From a checkpoint of a small mixture-of-experts model trained on Wikipedia: a softmax router.
Below are experts of layer 3 (counted from 0) of a mixture-of-experts language model. Rows are named router (the router's row for the expert), down (a neuron's output weights, with its number) and show model dimensions 0-95. Each number is 128 + 24 x the weight over its row's rms, rounded and kept within 0 to 255. Numbers have three digits each.
Before each expert's rows: "raises" lists some tokens whose logits its average output raises strongly, later layers aside. This comes from a sample of Wikipedia text that the model never trained on.

# expert 6
raises: "s", "sh", "able", "sa", "st", "house"
router:102132091106104140124114142117100105130126168155153156149084150146138107118107166097087132143120130101086133179128174126173131137124138118105106087124122121158157124124105116178118085115133133117161140147145114113146107126132155164142154140139103146126144186089148131135156149150130152121
down0:156151119139146135099160106145107178124124145153103101146110109130139158144152075093171103100154146151099138144143126101162104122083124101120134113138144119125113117123152125118121108104159176119109150158123115138112109130111118109093124138139120157149114125120142111127133142120126168145
down1:117187173120143111153153160103118133116144118130132123121092119096131108130107108151122113155111167084118168125115160111147181118111166127154138132150131100173156127090109115141147069112107160098143094115150119123152126115148116102116164113132160131155161109122132151125115135142102129126
down2:119091112152135125084126102197090130100121179134131140134145103123160137131131140106126130127109109152104170137134124135145147125147128167124121144143120099095116153168148087143151095116154107131164109111129127151129167100141090143154173126146147122134103144154124099168148113122133149146
down3:144133109117115134157163124144098169139129152101133170080114153075125152150153127133105124106144142139113121145156164134131107097135144124129157132130081113146146124122150122107098181123103156102115133131107083132141092120173093117164144096176181146141060155143130119164113116112084143120
down4:064117132123132153119115129134135116129146112101096132117118158145119145149120107085140107134113091118120113143115104133173128155146121161129147087145103090154114117155123112125113141165128160122116099144083146128121117098152126147105127162141094110097106041115169129126129125098111122162
down5:151104137129185072146111136109120163119117137121175127104138134166158105102119133166132153120138095105128112132142139120108109105117111164174166155108145109119140107134152112141157124120100141105117124132119183111090146109122184062109171110144128120133079130131094125150125148142143162104
down6:119132086152139116109117119131116105129141119085118139166101115173129148097124127128126137129144104121117109129071103094144120131138141113134129122170159106148133190154175137140090140126115149090096131135068131097120086110119151143113158108162145122127155157158079125115130129063131131160
down7:133160110131126143161127119116127117114142129123140114122129099177113137139110154133138120099101118107143150138131151157170139157097137150125179146100112134111145151164089136128145138145108122115102135128104126119116091121150069109173125147117102134099100077159141167120149102126167121160
down8:108127126161098082153133156106137155140128121075127137151134126139164112139126103128168155184107121127101153091136105153111092128130095156117123129161150098132151084126100135122135156104135130184133124148141139139103134151147150101086111087109124154110140147141143136166083073132123095149
down9:111150132123141113137084107161167134123102096132120093111156127164104151156134145054085121140142154101164132134117138152095139126121073172113141131163114138135112093133108146127119130144119112114146094176133098133117156148122171073165146081112155159117131151115141131147121126163098092151
down10:135114091114181092116127110129129100112104165144145096118123114136141165128125119109178158128126108095141084131158142120128153164084093112107095136121160140119122120140133104152061145141124128146114108102152097114123167102104143110163124120131109085131103062136136140133134125113143128109
down11:161151140117131128142137178125137151136106139130158142127134137110137136151132143101155132117121158134151114132156105150102131117140094141098122159104148133100145167133100122141121111155159170116143146155070171171156131135097171147145114126159114097085142167155079145123135059202147131164
down12:124109151114158162157155097098158107137085149112115117133117138127102130165114100067171155109121181158127126105138090130102140123108107160137137144135126115156095112105169138138126122158089112154140118112125120128155129082108138156108118109143134161099125118128125127096151158076145118110
down13:123153151114135124103144142130171148105112155155122133140130081118138156102087136106125189151092118144113147165139084126116141132106137159099111141104131184136174137106111126133112109101117122124135120138142125136159119133123157131125145113134119179155168050119111155128143160124135159128
down14:113118094142202121129146179124088131139146145099149098114148125134114116147128094127163166110130139112135142149114104106082164102129122120145118139111068149161130104155088144139148152143122102099158158136141110096083164109122146135127113132124158112147121054124148137161143122191160132112
down15:097144105181105170108151162151118139130143163124124155141124151109134097108127178127108109129129151135113140105103139126141153115137129164176105136120138148120131134125098126146102139129116118107159123101127159124118117135117145128152126158177130129146165137134089123144113107200119112121
down16:163101118126130094156141134139127117126092130134138100147120142124081137095153147150143144127145089147128120102109136158071141138121127142132115133139116145107165121119142127087135138137126129139122153171158090139143125122082174119126101146138145146161149073128160121153113180002131135160
down17:130112094127142090070088130144133088145088110129172110082135142128122172142131100111131118119122176112089125079114143087130094133176083131135111151110121107106174160104155141112136147094113138128098125096124133153170140153144113159108156143130137098105118153147123142082162144150084158104
down18:120110103141141162132157115100109093103139142159128159190091119151091115172143146140106136137138127138136129082147131129152119150137082160119152128148158139110130136148146130123113130154117113148113151158107096087099147121102102120094098142110117138096124142144130143137189146187109139121
down19:119111117166136171159124212124132101119085141156118118170131116119122126184122117122120136140110102153123140152128092122147142122108128122131091112086096151138121138157130099089115137159130130135170101120111134126056141129164095135130152135133159130114143148078136144142091134112116167128
down20:161133137118180085118128134132103149139125094134099128125154144153148135130138130176073144173125178150135132151137131160145130117115114122130069101136129151149168127159103112136117113096139126147140091108145107076160164109184118112122110119132123154160122155133115143104118110090116129126
down21:133123146078157174118100126101159107106170158164151111102166116114109151143171120123136146113136151127100136134105126112082138120117139115132118093171127110121149128129143152156170083124129110146152122128127169095122138108099114122125118119099123101152149132130157191114116154106118121142
down22:121141163121143103122148141121167140102094088130131100171140139150102101180106108128107132103125102093103115118162131103120177110143102152123087146131105111109123147106129132132143147120081145128092096163133133103185078113069150112105151114125122134123118037145162138102133111104105130114
down23:128121136158131135136189147135093135105135106108137114120146088128133110093122127144133106143123145138143110126132119138141138159166155129107115114084132141161116121115168143167153116123101105103162124135141128151107122115110108172151121143123085137133117135104093124127089169125114117113
down24:140105128153136094116117175139127158150135106134118144202114147119129126171138120122097135124138086139109143134131132133089105161160111147116165135111123128140175165102152151101146151162109134155127163163121072146085096125123156108143108150120136154108111083091122158156115095115121168154
down25:139134111129127130117147114146138166121137128130105130120117132140128085103143155141126132166166153097172167143133132124114124144133142148130130148123110167129136153112076109124100107139111141122095168162110101130155129161119138141114162162128153117136107100116112151134120087058143099084
down26:131161144147142142149097107191142125145168084129095095119131117136126120106104128129144110090143136142114128148158146132109132089164098131102099121084115114111097171093154136128141169138106131149100113133096097113163165104118169123119151144121125158119152092137120153120140132110144149108
down27:126150131112142153121121147140164119095122134115103120142138094118113108071116169159127153199124127142138160138143159141179124101107111144160142136138117132117122143128128106121123164106164105103144109146144160159092146137165107084133156095147113111151139078122159102141125104062094127131
down28:137103095131155107130134114154152130129143128143126147177090095127097184127125121139097117171112075160090141163155150130151136151130095108145073138114144084110115116148142124112075119156141140132158174119125129131097134118124137143137093117117107123125113118162161131111124154092152162128
down29:143119166130143129108115126109130102116115119139092152123120124148110123124129102152146156113126113091102134131080101183122130162111148114098160151086079102136118122130116131128057173171118125101069150141100112130134164127149155128114129120185138160127134065123109158114148129176181163157
down30:140143127122141127143198126073161149138132124119147140161147125140113176083156150111134186138090134105150123115167142149108127152129121135143169117140076106138088114148147115165137117111130125126116119112133161084122138127142098099117120107146121153136083035148130115146107120103165125150
down31:119106130108097086155175144114160126117130134102107135116142083143132119116113101158051139110136075131136094141141138130141135094145149137140150162084170156128065128136148092116093117166118121118109147163117109161148103086126129105132106107130103150096102117139143123165133154080113170118
down32:103068138139115177133124105128139139140146185148151090091151099127101106163122124121125122136169126120119145130122111109092112160120105179149105092180122158151147127161110101118125115154151132179162168132136105124132145096132129091140133149135132127120122107147099091086094148114098139188
down33:122091085131145160113127107154154138151156133124138130083134127190131120124134102130148111150114128153103129116096144147102081150120110087089146108133121127134136135117102153130130152132169133145142167122129136139082096158169139120155153088169105116121119109150125159160154114154117082095
down34:130088133091120095135091092126145146137110127115140142163192121103140079128125090150113148141145135151157133133128140091148106142162137140149133106141094112113145103141111099169147098106110142147143143142165108149081168137134138131088105157158066120110092160107125103121157176102138113128
down35:132081139125135125129130127135142153086140152139111132127144126089083101105102178137143127150115156116162157125180106142147118156120128127083057116147126143113143152154100120147124109067113096141134124128126107086147101139125086137164140144177123148179138111132105136119079104115090148128
down36:109119106096128127131094116138142103156113164113155108175153169100129124148123123130113195100088107080116121173123144133098127152118096128163111125154127114164135117177107135121059120147151100100106125169132146120106137102139119152152126111133097145090114143144137122107086120100134119162
down37:111116131131096103123147117126112115129128113142155107140115150162145141189120132149094068144103130121135104161134115160129116137126153122155112117151156140128159114096119114132162132122111164148128144125089115148185143101122101125153134161133100126109130195111167166111161174114126088107
down38:141151110115085158120153124126065120100138109147139131165112134118104142071091158132128128110162147116105147134167137154123088124120123089115115177155114130150099126136098139127114151122126105126107139121152101120133130128119108132109128141133095134144148093113126106151130126115154173113
down39:104083155100133091092102123135144110158150125135154173119136124148153192123158121097113070119167104120116109115147114133128126105130114131140155106121138173151157141125124114169132166140135126147111124127102112115157145103105104148088102125081127098154146173120129140139147217104098102110
down40:083126130120149149123154088096089157140139103071119164068121122137136128129088133126105117175122114118162141119146143095127144141124138124095107168105132130140110147154141147132130109137096155142125156162133148125142156180128154124136123130160153133120093156132137081151135139127171147133
down41:117121142135173107142086114102110132135129105126142146123133132097153115148100108090095119128151128123141108128074145144108100107118135075149148155113138125153100133138145110144129107140123141111100142127118162158128130123085140123133143151154126119112146186136166136129114147189121141148
down42:115125105145160099124164133144112129139153114134121118103168099158136130097160152117113151109083128110096092123140126122074123094122131190135099150131132140115150146142152094106137133092105111139134107134131140087144131136115124153159133159148111126110131142128167131105177158133161138103
down43:121141137076142082123143140121160099133116106108101113109116109122101154108137135102147155137108065143129122127138145157099130112134093153114123148117136135112144099135127119138142144123133136122134140119103122141127163124101114139145127078143116121096099173137125156127186139156126158202
down44:115155156142101187118101156136138121095104128154117121175110114176109118146123118117121097108135130129137119095162144149103112094112142127111137170128130152135075116112144086122115157127125157091114163175151130140140108117129139092133149122125150148096131050177129108072168130111099135161
down45:133144090130140118147139156151112136124099129133147129138159115138128130160138123125120216109112043107148083110136091174131163136103132101115106089121103140128107102152137108145133139101117120114134109130119127137178104125135110106167168134129140173158144126106130078166126106077132145134

# expert 11
raises: ",", " of", "s", ":"
router:106094151142126122126109147128096119170070130120137140157150181145161110120166148120140080129104110096115123119112135148135100132151132133121122158117111138113174171125119134113148103096133157082154130132105094134125122119113131107145142142126085153117116255100133098172091124129130167132
down0:152089088151178099099114141130141110108150168095160142131164096104126169120159156153148087114134108107133125099138105118139108184153171152098085153138111145069169106165130118135144140109089092122137152154136152150127118116088110103101097156170102119150092140103145138128086126065104154119
down1:126127134138118177139101102150122090133124109137116121139112098117147092094108163164134101140129124110109170088077137147134093124147073154144131145096182106123151113120124159139118096118125138108098145140141114153146115094105078121161141175132158139142113124120124148128150154165137105149
down2:144125122092127097151099154144098110151162166118144129116117129125096138113144134196119185172140100151159118096102158140102149140155111077098103159145156145154113143131132120119104108137111130126129125133133159128145111140087110061111119131140125106154089132105150149125132106105137124109
down3:148144134115170127141135121095122123116151124170155111164081146105194087148144114135079122119122125112132122123152083109148135113110149121136116116096175159128125152123132129143129111114137163089122140099116147106134113129096103087129107140156143119127171086126107103083162105156139159162
down4:113102122097110123152147131143125084104161092144134132120129145099129088137177128135112150138145092100150127115174115143174126122133121172128123098097121120134099098131141101170146156084136147117170127116128105139149142125132110132152139097158111149126107111190167169142089102134122152133
down5:150141153107112139207169101120078135155154138122146110063122115095129114108122087131168132143097104113126174125152118124121172084111132153131110160076138139153123119140106148132103128161122143135153105131104138101112148129103147135132130185110120121140079115133149127130101164098146135134
down6:131134153128118141165119132129080083144105110126143154091132154116130109126113165113129237123091150149128166150156103148164186122115123125112116145121111133168121121163088086110107085117136121136143126136140130132088115122117140155154155173152150146151117103104129136117126128084094143146
down7:131127133119103112149158157104133117121147096161145104109137133133108129165181135111126170108112105173146148090109134143128145146130080120132119082148146084144163144091160153103142107117102160129142132087109143127148122141119091161148145127114174126112093122088150147161106116242112098118
down8:160147087130116140107097140132193154117171119115162105131118137127122117118116144078129130130127181120120090126149125111183124136108146077107109104156104116142168163119108138127131111150109105142110124112147155138097095115104109088109164114146135123113104117114157167113091129096121112130
down9:146173106092103169110133093105127126098139134153153145106109137130147106126100109173107164136113127150158116129100123115114145090136105147155116145103120165104140100133124112116138160164141088134156123098153151105106149158079136144102128136104154100131118065123156099170128132111159091112
down10:093109097114160094122147135080205113098111167104153128108104154147153158149093134128124139123150113101154151127133131112102119155126144092107129120117134100165105169107130118112138139090118127088125129100104104109169141139098112169106135109133127150106130142125088112108135127173137131152
down11:149101161109117118147134141116114148136141153168175122114146105077138102129121130147146131135176152099148140163082147117120133130108137153144158166137118134139110110115123170174161128129123134113107182126109124131118165091117125122120145136085119097114155175124118119104135113126135148141
down12:103107113094178134147163115137130078123098095131087117128137114088105143151100130086142154099165143098112139086114122117133148133155099107150130083109119143119135120128162138135126115128132131140148149130136134129108176122144145188096194163141121138138120097147169105091133172121135097172
down13:131136154107137127133129127109094110079121141135168127121132112080141137166118166143153107133141148117106172136166123133119120151114141109136113138158146112107120091148143125111142119104123138112169132124179113107123135144091100111143120134135113137125088138112094149117090119091108096143
down14:119154138113093116111126151089156133146175179120118144121140099143096100091122161179115083145094129177131122118129084157118129110143119150140150117138126150105142131141135115108079091136136175097154115130129123143106103137109131133132140155145154147162109151143136118135098137146115149117
down15:082114155128113146166120160130091124125101128141111149115144119135117172115124120104141127159148102114143137155099122170088134136176116172121117163117140161138131151115148117177091124106117110146098119142165144193106070127133091134116124096136126140184116163127104121168118109112083122091
down16:116149122121120134148107117102145124112125111145078198121139160124153182137144094122139085104110122138147129154115108113155118095090131184100134123105184140121144161135152148122134095130156126176150109131137102085158111169115126129129118116157145111147166183121132159126106107121115135115
down17:128106116100136126129134118153143177113121137096138114160140106095151135140101156129060112133188120092104103115165158148122121140118096102128167123113129087108147137135120139096139123110095177112114135110163114118143089094126112114124108128121148136153118154132125093129149136136091108136
down18:132159098147120140097190132143118085112119127100076146144062129137135116139113156166193179145134130171118106090114115117125095115115136117156087097114147137128127136098104158103098127129149131108136152112129119138174141138147130156140141153153140117159117153121104063132138118130141132099
down19:129082157145081104145145136150127128145161149121123129125114141151134091155110121115138134109145108147109148164138155123140111119098151160162140141117076117117109157181135111115111185174135110129161132123123091124116140126106144114158106149108155183146075106133053149124119118094096103125
down20:125099091139149167077155128161099180127082149131115148075135150179097125137157142128119100113095114103143152121118162142157105132141073169130096109105125121110157135093152159121127166090187087073132111142092132151131128117089109117087142148122142109120128099147119129126115129159165123135
down21:094124113093125148145106119117111161140122118117173130121121135118141117123090106141127162139111112130147127097145151153116147121157111128119128123099132111146135120081148127115118129108143098103138138118111151136117068109144125137119092155137156157114137116149135127120119064124173125150
down22:133148127130151148122132155118128116155101122102129173123136148173137178122088137159123132096123083131148076110165130161154175158143122119164089120119097114130109131139123099130088099157143119049132162134120140148102144104120104150101100123157119100126152128156111094133122117094135148123
down23:122125125115122104132134146159079127104120103134141152134177117130081109196130127175114101104161143069137164129138140145123102148118159119148140112160135138118134149137143123134120105129157125091129098166135102133088156146121144119125149121096133148141140173159097123154126083145141102085
down24:091109135181147123129087127077085151132114151105142115112125144115137177090141147110118144135160094182132127099138121124122124113137121182115122180097133108124110151179189105129148081146124120093159139141118136159125137148110150078091098146106134146111067194120088168140142123120168125118
down25:161149121160134158098132112102107144136102143140133151144128153183137179116155153103144125128165129139141148082153089114111145149144114131103118190174123149134132124156105117140127115112147099125120155131146127078126090150112116092156099138152097158121124183102156138077112116145113133146
down26:114162092130139160082148123156143107165121126083125113096129139120133166093128101122088115148154108121139117138145098102148102154114130149148131131147103111106109181106167081151165110164156099167101115128117106123109119145128155134107162125084107122142130148151110138108081123129119102162
down27:094156128117138123154108120151167135136099080107134144106080143168134167113130114109110083118150139138118134156107143139139129125131121085106112125136123130113126157108098142158115101110137114169104140150163185135121122151106179134142087098181095137117147140130116124100169133101101119137
down28:154137118102145133138146145093106150167139118108111129113178102149142138122094126158149196149175140117159097141113141160126129128116148168084118113100120152154123133124142118163115112125078133122142124132157112139105083094071114130123134136146139131174158102087124120122159137058147109115
down29:156116126164104137157095105137094071116147090151129113103126127113123102138126165168130146120134142141103126170105128130101139150141165156154142147121129126167135068125132097132130177109120120119152142160114126116105137116165137122156114130125123138133165136163106160132165130119129139145
down30:155122114095150068114118126121170123104135137127119122076085100140156132144104132112170171178103103136120110066127165135114135150097148148130164111128139097160155159133163104108126149141101150115092126121143140166158116099113132147144147099141097143135071125110135156178169135084111132114
down31:141119162106123143126133165119158093111124142112111144071131105080110130136115109143183163178142138146122140138148120153158152160135149124129091104098128161142108153074122128129117106152108114139165098151095130132128121101129140135135117150146136162151156065142113098155103135075130117170
down32:102142153149096139106132098123136151100140151117150101127127117101136151123131140089097134119131117118140106115138119131113088119090124106152120137179097097156131093107153135098106127147107105098144102114131100120164148144146064127118068095087178102077100156161119126101138171104109131145
down33:112193110109097105099113137067154131120145168120141138138129146137119172153116106099113157150069112099117093107120125119142121073135106137171151143120132106093188137125100111133130125108148108111122136137134174125094104172137088124131100134171167096127112166155142110151106095155180124128
down34:093116149117115135118111087127215115151129141095133134101124152140135166072124137085140147095143130175168116134151099139129155127120177133107159103117116157155101092140130127133110143140116101107154104126128076106134097119100102116154121133101120137126147100132116123141147131113075150152
down35:100145116114126129143141135140122076118114115104109123095131136125140059115165098170168113161171108157136121144131131114121081097126111109079121145135142119104170144150094129123118139141163149134156139151134134150120175101135140136135138080189123138151122095130124158103108100054118098143
down36:173134140118125111117123125114127113110132116105127140108144113177108154108141123123136151101147118136089119124132129163134142153142140125136063103093148111124154115149150151130119118092142101121163166091120129143149095101083152134131127133130119191142141082127163157100165150161154159105
down37:132080149114080143159132091108135130126153130166135083161174147156136130102132145156113124094106122104095097127112116117114144101137124102142138141110160124139141126056106121152123148129150156121141089097148167151156150117163142102153131099109134106109148107148162097129081167127164141113
down38:133201143121105121139104147098106114124116130159128148125123091125097129142132113143126122081157107153143117163135125126073143138136136141092173167150111145143070091134098126127110144131128152120082118116139137102169149193116161091120139133139131132082152134108139145168136074070148144157
down39:156103173119130160113127129093135117132118131131143125119110084102096102144130152150088100154159125157145148116124132139156123134138127154125120167162147114134105139117140124102161152135161167079175152103124117094082150147126164113092109152126143142129116112096146082151181086114124120128
down40:061080157154100093141183168139114115124129110169089116125129166125113143148124144181077102120156148145127143138115132102108140166122142104167150139105125144127137094110123141117107132129140146161126119171120131163181122077109149113059091150114125137139162154134156098105129157131124149171
down41:126119143076173146096146122077097115141095130149120104093140072174132153106129121119129176161142106134152123115189145144122118116148122096128121120105130181115105144134135116155113082094138119161133118107175143121124153116105165116113132128157104131137110068139108140102108101130133113105
down42:156126125088128137095141091129160118088123106131144129146146122131149107055147153145172141114156140119137141120108089116126143142103137082075142152085114130169138127148132183138114106091173115123162155127139154087153127184136085145127128113137105106137109108142118155137167155169132198121
down43:146137136138151098099121089141128150160138152123130147105145105146139103125073160135142151123130144130121114127130142121096113104107097159098126111178101191168112143128162153134160072096130149122137118093161126133150158131083139142111139100162157127201117099125129127115123148124111139157
down44:119104097180164150082162119106130125125138127127121133112121146123109130143154148133123083115137078163175106120093129117138108117165161102136066151123111162166128131111173164109123140130113115110117150099121072128109142164204119151150145101054119145151134126137106156090149132162128108105
down45:119112129121142072128106155122159082124126089139138123103119164119095120137168114128147124145137099157140068130155159132119147110147106128151106112094121078099130104109165091139113149132152123101179116097102128140161117129170102132126140125122154146134092079140121126136149118092144160107

# expert 13
raises: "ust", "uck", "ub", " few", "ug"
router:111129163107122114131129140105076146117116143150121132142114108155115078127091151086091159153163102141090137091153169136126139164108161131116120158134127121103141144166066119155105118141119130120126135127134120134125060132105182151164127139104108126124140114088116103162131153114140127131
down0:142143145149119140129118130168144120108130144137118122139126122137148102104168150129123066117129146130140124113085105120132109154114150119133085159122142126130144139072147135153111109150160100149138136103161090129107128115093155107117051133146133139112138202129158143095163144195110157176
down1:124135131089130143075107137135149119146161155099098165127143128149090151111167153102106187151129149149112117109138157079109111097105117151140131133157120127147101141154175107095151146131085104110111133148136125131126164151126118117101133071147113148138086141147184137144111136116128132104
down2:158104164078142168126137117137124123068143100141125127127151159139134105154077108110153141118132163147119129145157108131098130156127123167123118114156090131107143154138145116120131168142119157113116123124114120146120168089144139156122142114173122090147139051166130127160104115122136140131
down3:115132147142157127132138114122154106110150101128123148130089102116127101083168125105135166124157116130106136094128111100134154088133096113155132105132119128115150128099115180163157081127157144124160124101112130110125110087113144146162086136142134122148118100134109108095136159164130142120
down4:124120137124135094153093120107122148138142127151125116141133110172106126121120093145113131112151151126169116104114125126127127110131096147141163171113097119091133123133161105149174113109156114091073084132138092177062157111105105072116175116082151151123150183107123139156134130147094150143
down5:145144118163132092127100124161144153165115130104119139159194137170109135119124129098120106172111115157117136101103143134117139128134076098081141132102113118144136140103128116123154153086120114157131143180087133127153166104108171095162119122133168113144109107154132171147124151158160114128
down6:091114131113180151046179152100155108174121147108175092169084136123158126117107109121135183122120143124136128154118113077114125158129129124104133119117147135150140134111135155109109135107119135157164099106099141101151132120109124120141131130122120156136167094154140091103137120060130145110
down7:160115120153161116168115178122137100147134166138165123114122142114152116189109124132121195106115096091101127147120090131137145131114152148135155117131088110126168129171108054083101156170163107130126123145126120128147099125113156107108142163161102152153135090114135137137084091124141134173
down8:175169163116120113126099110098129105126144128127094139165142131122128088146098122156107135098119124099144123149130157077140146131132115157096128054134122111152141165146138132126119129135105121157157146135150124143120131131143162155139172108124128093142105079154105100142104121108114101184
down9:124140128127123063147113123139101181136156099124083123120117138157146093126149124134129128112120157145111133132136088125141133170148103134122153147092114171103128069141143097125144164145118098126088098138119161140125131177140101133145097171121134138107148145144160080081134125176163113116
down10:172117138147098122068119092126083113121121077104143167138144110117120107126130147143104131110141109110092114145167084124191112161103118142144136120118130157144154180124072124172124134118075104129117136119129098101155125137127094135119149164119140113150152077105141127153093097147149101113
down11:086139136154167121132084125173113118128173095133101127143146154158128154129157141125145092139171142161135142107095106118094114101171150166119139090133111124077149123138138178151060135185103126078144081135149199121108141153154102127142150118150139114149130057136090146110108123062121139141
down12:126094127182095122170148129083175118108174128089146128079131143117124162101079178134163114156123120123113114137114166126178121114170142161139125140111107124126151100149119115156164128122093094147139103137123114117142103128123090125184134144119120159130097106118160171121135145040141152115
down13:143141136155182120154134124112103132116133135103140101149121089141147170134112125135142111187097146120097126121138106129131107149092146150140159165119143094089176141154142124155144077112118141093122111121091110169102089117103124131141152102117115117126128204150147148115109179038145116104
down14:161107122130112109080105136155098153127141105159123147121071142168131141165126107118106107110127167117146151138095193149109157143144138089140106114139136129176130085108139144135139094130141126127106138064124159148111125115147130144125152112108129109133156166112113107076123176137112118106
down15:155123131137107111119127118121143136147132139120148120083127131105120136123106087081167158127103126113152130126116157086126097166169152135139141111122094101189144119129084139137135110139151096115124114139107181113127155115136107146145141134076136154123170154138112113075113139021104130133
down16:113100098114135119164160086106149153122139099090147124132091124129178119121126104095169114100114159142140104137173119119103120158159099086086102126160156108124120117119129145121123114120116103106168170138137086100178152156126103152145152131142129111138089167145120146128135130077104163140
down17:098153123160174133111116095164116168145144179100166101117114104153155151109160111114094102120109148157135144127069101145111140138160163095100118162086127120156144063108150111154129131136114129112096173143171167126106136105134059108107124159149145151144149163128110134121128120132072120119
down18:120101146128139097120156165168120157159192133098142121131151153152130124154134088113136123146124129115131156160098146115159089117109107137132125150153099180107147085111142143078114131134119134173118105128103091149167113145132125131129095139171161144119117131139138128118116114157106128156
down19:109118108119143115150126106080153119162149125128133132129139143149127087119117108150150099119181133167151146120149141144151128135124142113134125151124119106108162137158130127147111135145130132132146148107134083137105107073134109156126114152117110152103091095155168132163180118160168125075
down20:137160145135137108178084144143137092154137114128108149122099137141115148149103113116138135126208139110127112154101127113153106112099148079099085099118091119149099144139164091100107173140178145144152111155105134138121089118137122118138117178114109135089093120144113141108165163077157114127
down21:127088173094144072105128133162169114147111134116135182108159134104123169122127147138108166122141164095114119163117096128040074131146103138117146109183151127112128156133092103152113108111133134106118113144127083097160127101122134151147124146089130135145130099099127127140054106112133149105
down22:133158107157123172128091137121101128107171140147121137150114111130156115119121117154135096095108163132125171141101130130118118107157173115120147132097096160123104081165163136136097121141097135131111150170119123125150142161137159134135123160143154150165152160118112112170189130135145118117
down23:146124130122123114114074131120168143129133124125116166117095155160130129124147136106144156138130147151150133104148154124173110103143086182145137097145099111110140126121116123144118145122111136106125166119146136170127131105121120112112104107183152106115145133147120119114140107092062124144
down24:145159158134174129136108115167111095130127116079121133119142170123136126125105093138129101130139121122130140115166111128117094105152160192111130136138146098098084138140173145140081142176143131109121133128099139140135178119112112112119131072105132112139107105126086136075119112083152163124
down25:087107148129111098141084105108128183144125071166127158104127158147133123090112123134170099132109117129108142109162130148126108168119109103130099149131115125111133142155141137105154150107131157101121108128096127136137115124148123168089122170116172143137134123123096110108127123119129143162
down26:094131116097148103147137134113167130120123114146126096110154099126135133163092094120127066151104165156171107172126127135137144157123167133111118106164149143097144136105160118127105171128115103131126144133104119180165166102153123152142155116123134126130076138126146097139131121223132123138
down27:114126126153162105114114128143113142161141142121112102108149134129132137145112120110143044146140184132174130093119121125130125126135134153104099113110116132112155135141136136136121160124105132101100138123116138170154143126108135154140142131118126101141111137118139113150158096255124093146
down28:113112122123182076132125131100134123091114078128117105137130099151151186151158133169125085134118149136121148095188092155161099181108112157134132124124110150102123120143119151125159162185105116088110141140127102167122132117129148102103165148160101123099104143092123126149122113189115130122
down29:122123138095185138120165140143128106157148100143133114122107121104133133116134094120118164139135111150163150152100138151080138134112135055112147151108088098111130153133129111142123090113142135075118175165127138155133102130139091121149164046163115133099146114138089156129133136138099173143
down30:122117144150110112098124168119098146123102092141158140127095139167135129145128157120119079094133162117169124154111127106153107141132127116102092093131130124151100116146124156120110214160091112144136144122094115128120129114142108124108133131097146154149079106081104120094139174146128139130
down31:147156123120108152145089143145127124129151127136141172144089118128137096163095111121120068124161160109110143106128142120105183098115124120138125134126098111147129109146062140165115113113119132118142192104139178110144148152135089139139130159105164123157135190120167129162145171178116095130
down32:147119091172100091132087145163120153130138169119118184122081141142114152162090140131173157152115129133114122105124097108131128119140124129130146126094101130153126141159083121115170104127147134103118154128094170126131099139068168160161096085160137117123119154155108152134119121127138145111
down33:139095082126161144150128100102099124113162117126098158122117183136141128149142180097101086110133146105124120179133089130123190103141122155106091069135121142119128118149107130086108106163139125088134133141140164143140122141130130172139153143126140167122126113152131125141117112081105080129
down34:128089146105100167155118119139159102132152159118162106132132143125147144130156171087113109145146126132151118169143139103125133110162182065104106130147096142181117162146133151125110159139147101131148138139124112116146123127145104130096123155137108134180147120145146161121176125093103109116
down35:122154098133097127140146107169132087148116164141150169125088081145154125141122115125143098162110135081173138141154087121151077125124123162133081151131090134135150135210130121133132087110149101125137137082103123121077137099127105136129112128163126156112103175119111149170161141062119141114
down36:135136117119095118140148135100113122155149144159078131176122167127136118145116085096083197142084138142155135132130156124161119119138123125090121151121116148140116112139118115121077080120143127161101092162095132178127169198142107105099123099134114114123140151144116141145131092150138071134
down37:149096097153120169138120119151096123124178100115145166127150162143109094134156144148113093142157161139113142120111119155173124139142185131129128146127143130129090148156108156133108133133114138128137111142109160127105140166103135103112199118102127124122125139133090125117101141131146133122
down38:108076117168108076082156127117153127138118163113113115088152145120150158107118110132094111147130136167119091100085135099142108117127132130160087155139088098112085111140145144167144130128102145131128105128114093144123126130164110125149163108120082146124156160168124110089115138076110084116
down39:189141117113119078115139114114158130120055150165152151122141133155131123122076116154132137177097148171147121109141108109096179137145117118119094098162123131142105133131102088125103116144145097150148198144133131108136120146103147134152142056119132124140099124162140154111103114114133153160
down40:138062133128106115152133108109172151136135121152144107123131128120133096122104133139133120126116111158128146119102107105130096166138126180132146159097119103138113118091145148149136133180105091153117107126122134152139132187131106137097126109100134117118176151167150180198133132159134116145
down41:156173142138130133122111133129155121138103165132106062073146153076135168138142152152127093196097157138130117144114169135111148146102155153109130152119148079095144104139136161105139097170115121111096126125125123144146103170127121087125138115103109115139149111110172149143097146136110141156
down42:117119159135093161097074116143155151120187151148118111161149142102141119136115126152123037105160155101108159118114138143097106160123154099124161135153127101114147097141111130105093105129144117101127127097146117164124170105148132110081130126122152139103139116112113127140126134130118131162
down43:096124114106136146078123150128115103097136111145103143180133152185127135105169149135108097106073109134153122111138132129123132121106149148141090119157119170139134135158140151133121109123148129129122133109121115081147124096118157138056126135139137140134136155101099112140121124052123123131
down44:148130092107159071114104137119148159155091165129148130105140079116103164104147143134107116109105113130162131144129141117112149120094095133135105107137152161134161121138083126122109087121164116104152108111125140109172135167158146121135156111170101143126160154121149115093136097099108174173
down45:141123097140122112132096105089126099116120151128162138103136129084138144144134085099169127147152111138172170144092123112105178109105130131115142121145145100142122105093137128120102085146176149138133127101122152129107111106116132118097086122117143088110146217126156134114143132188159122108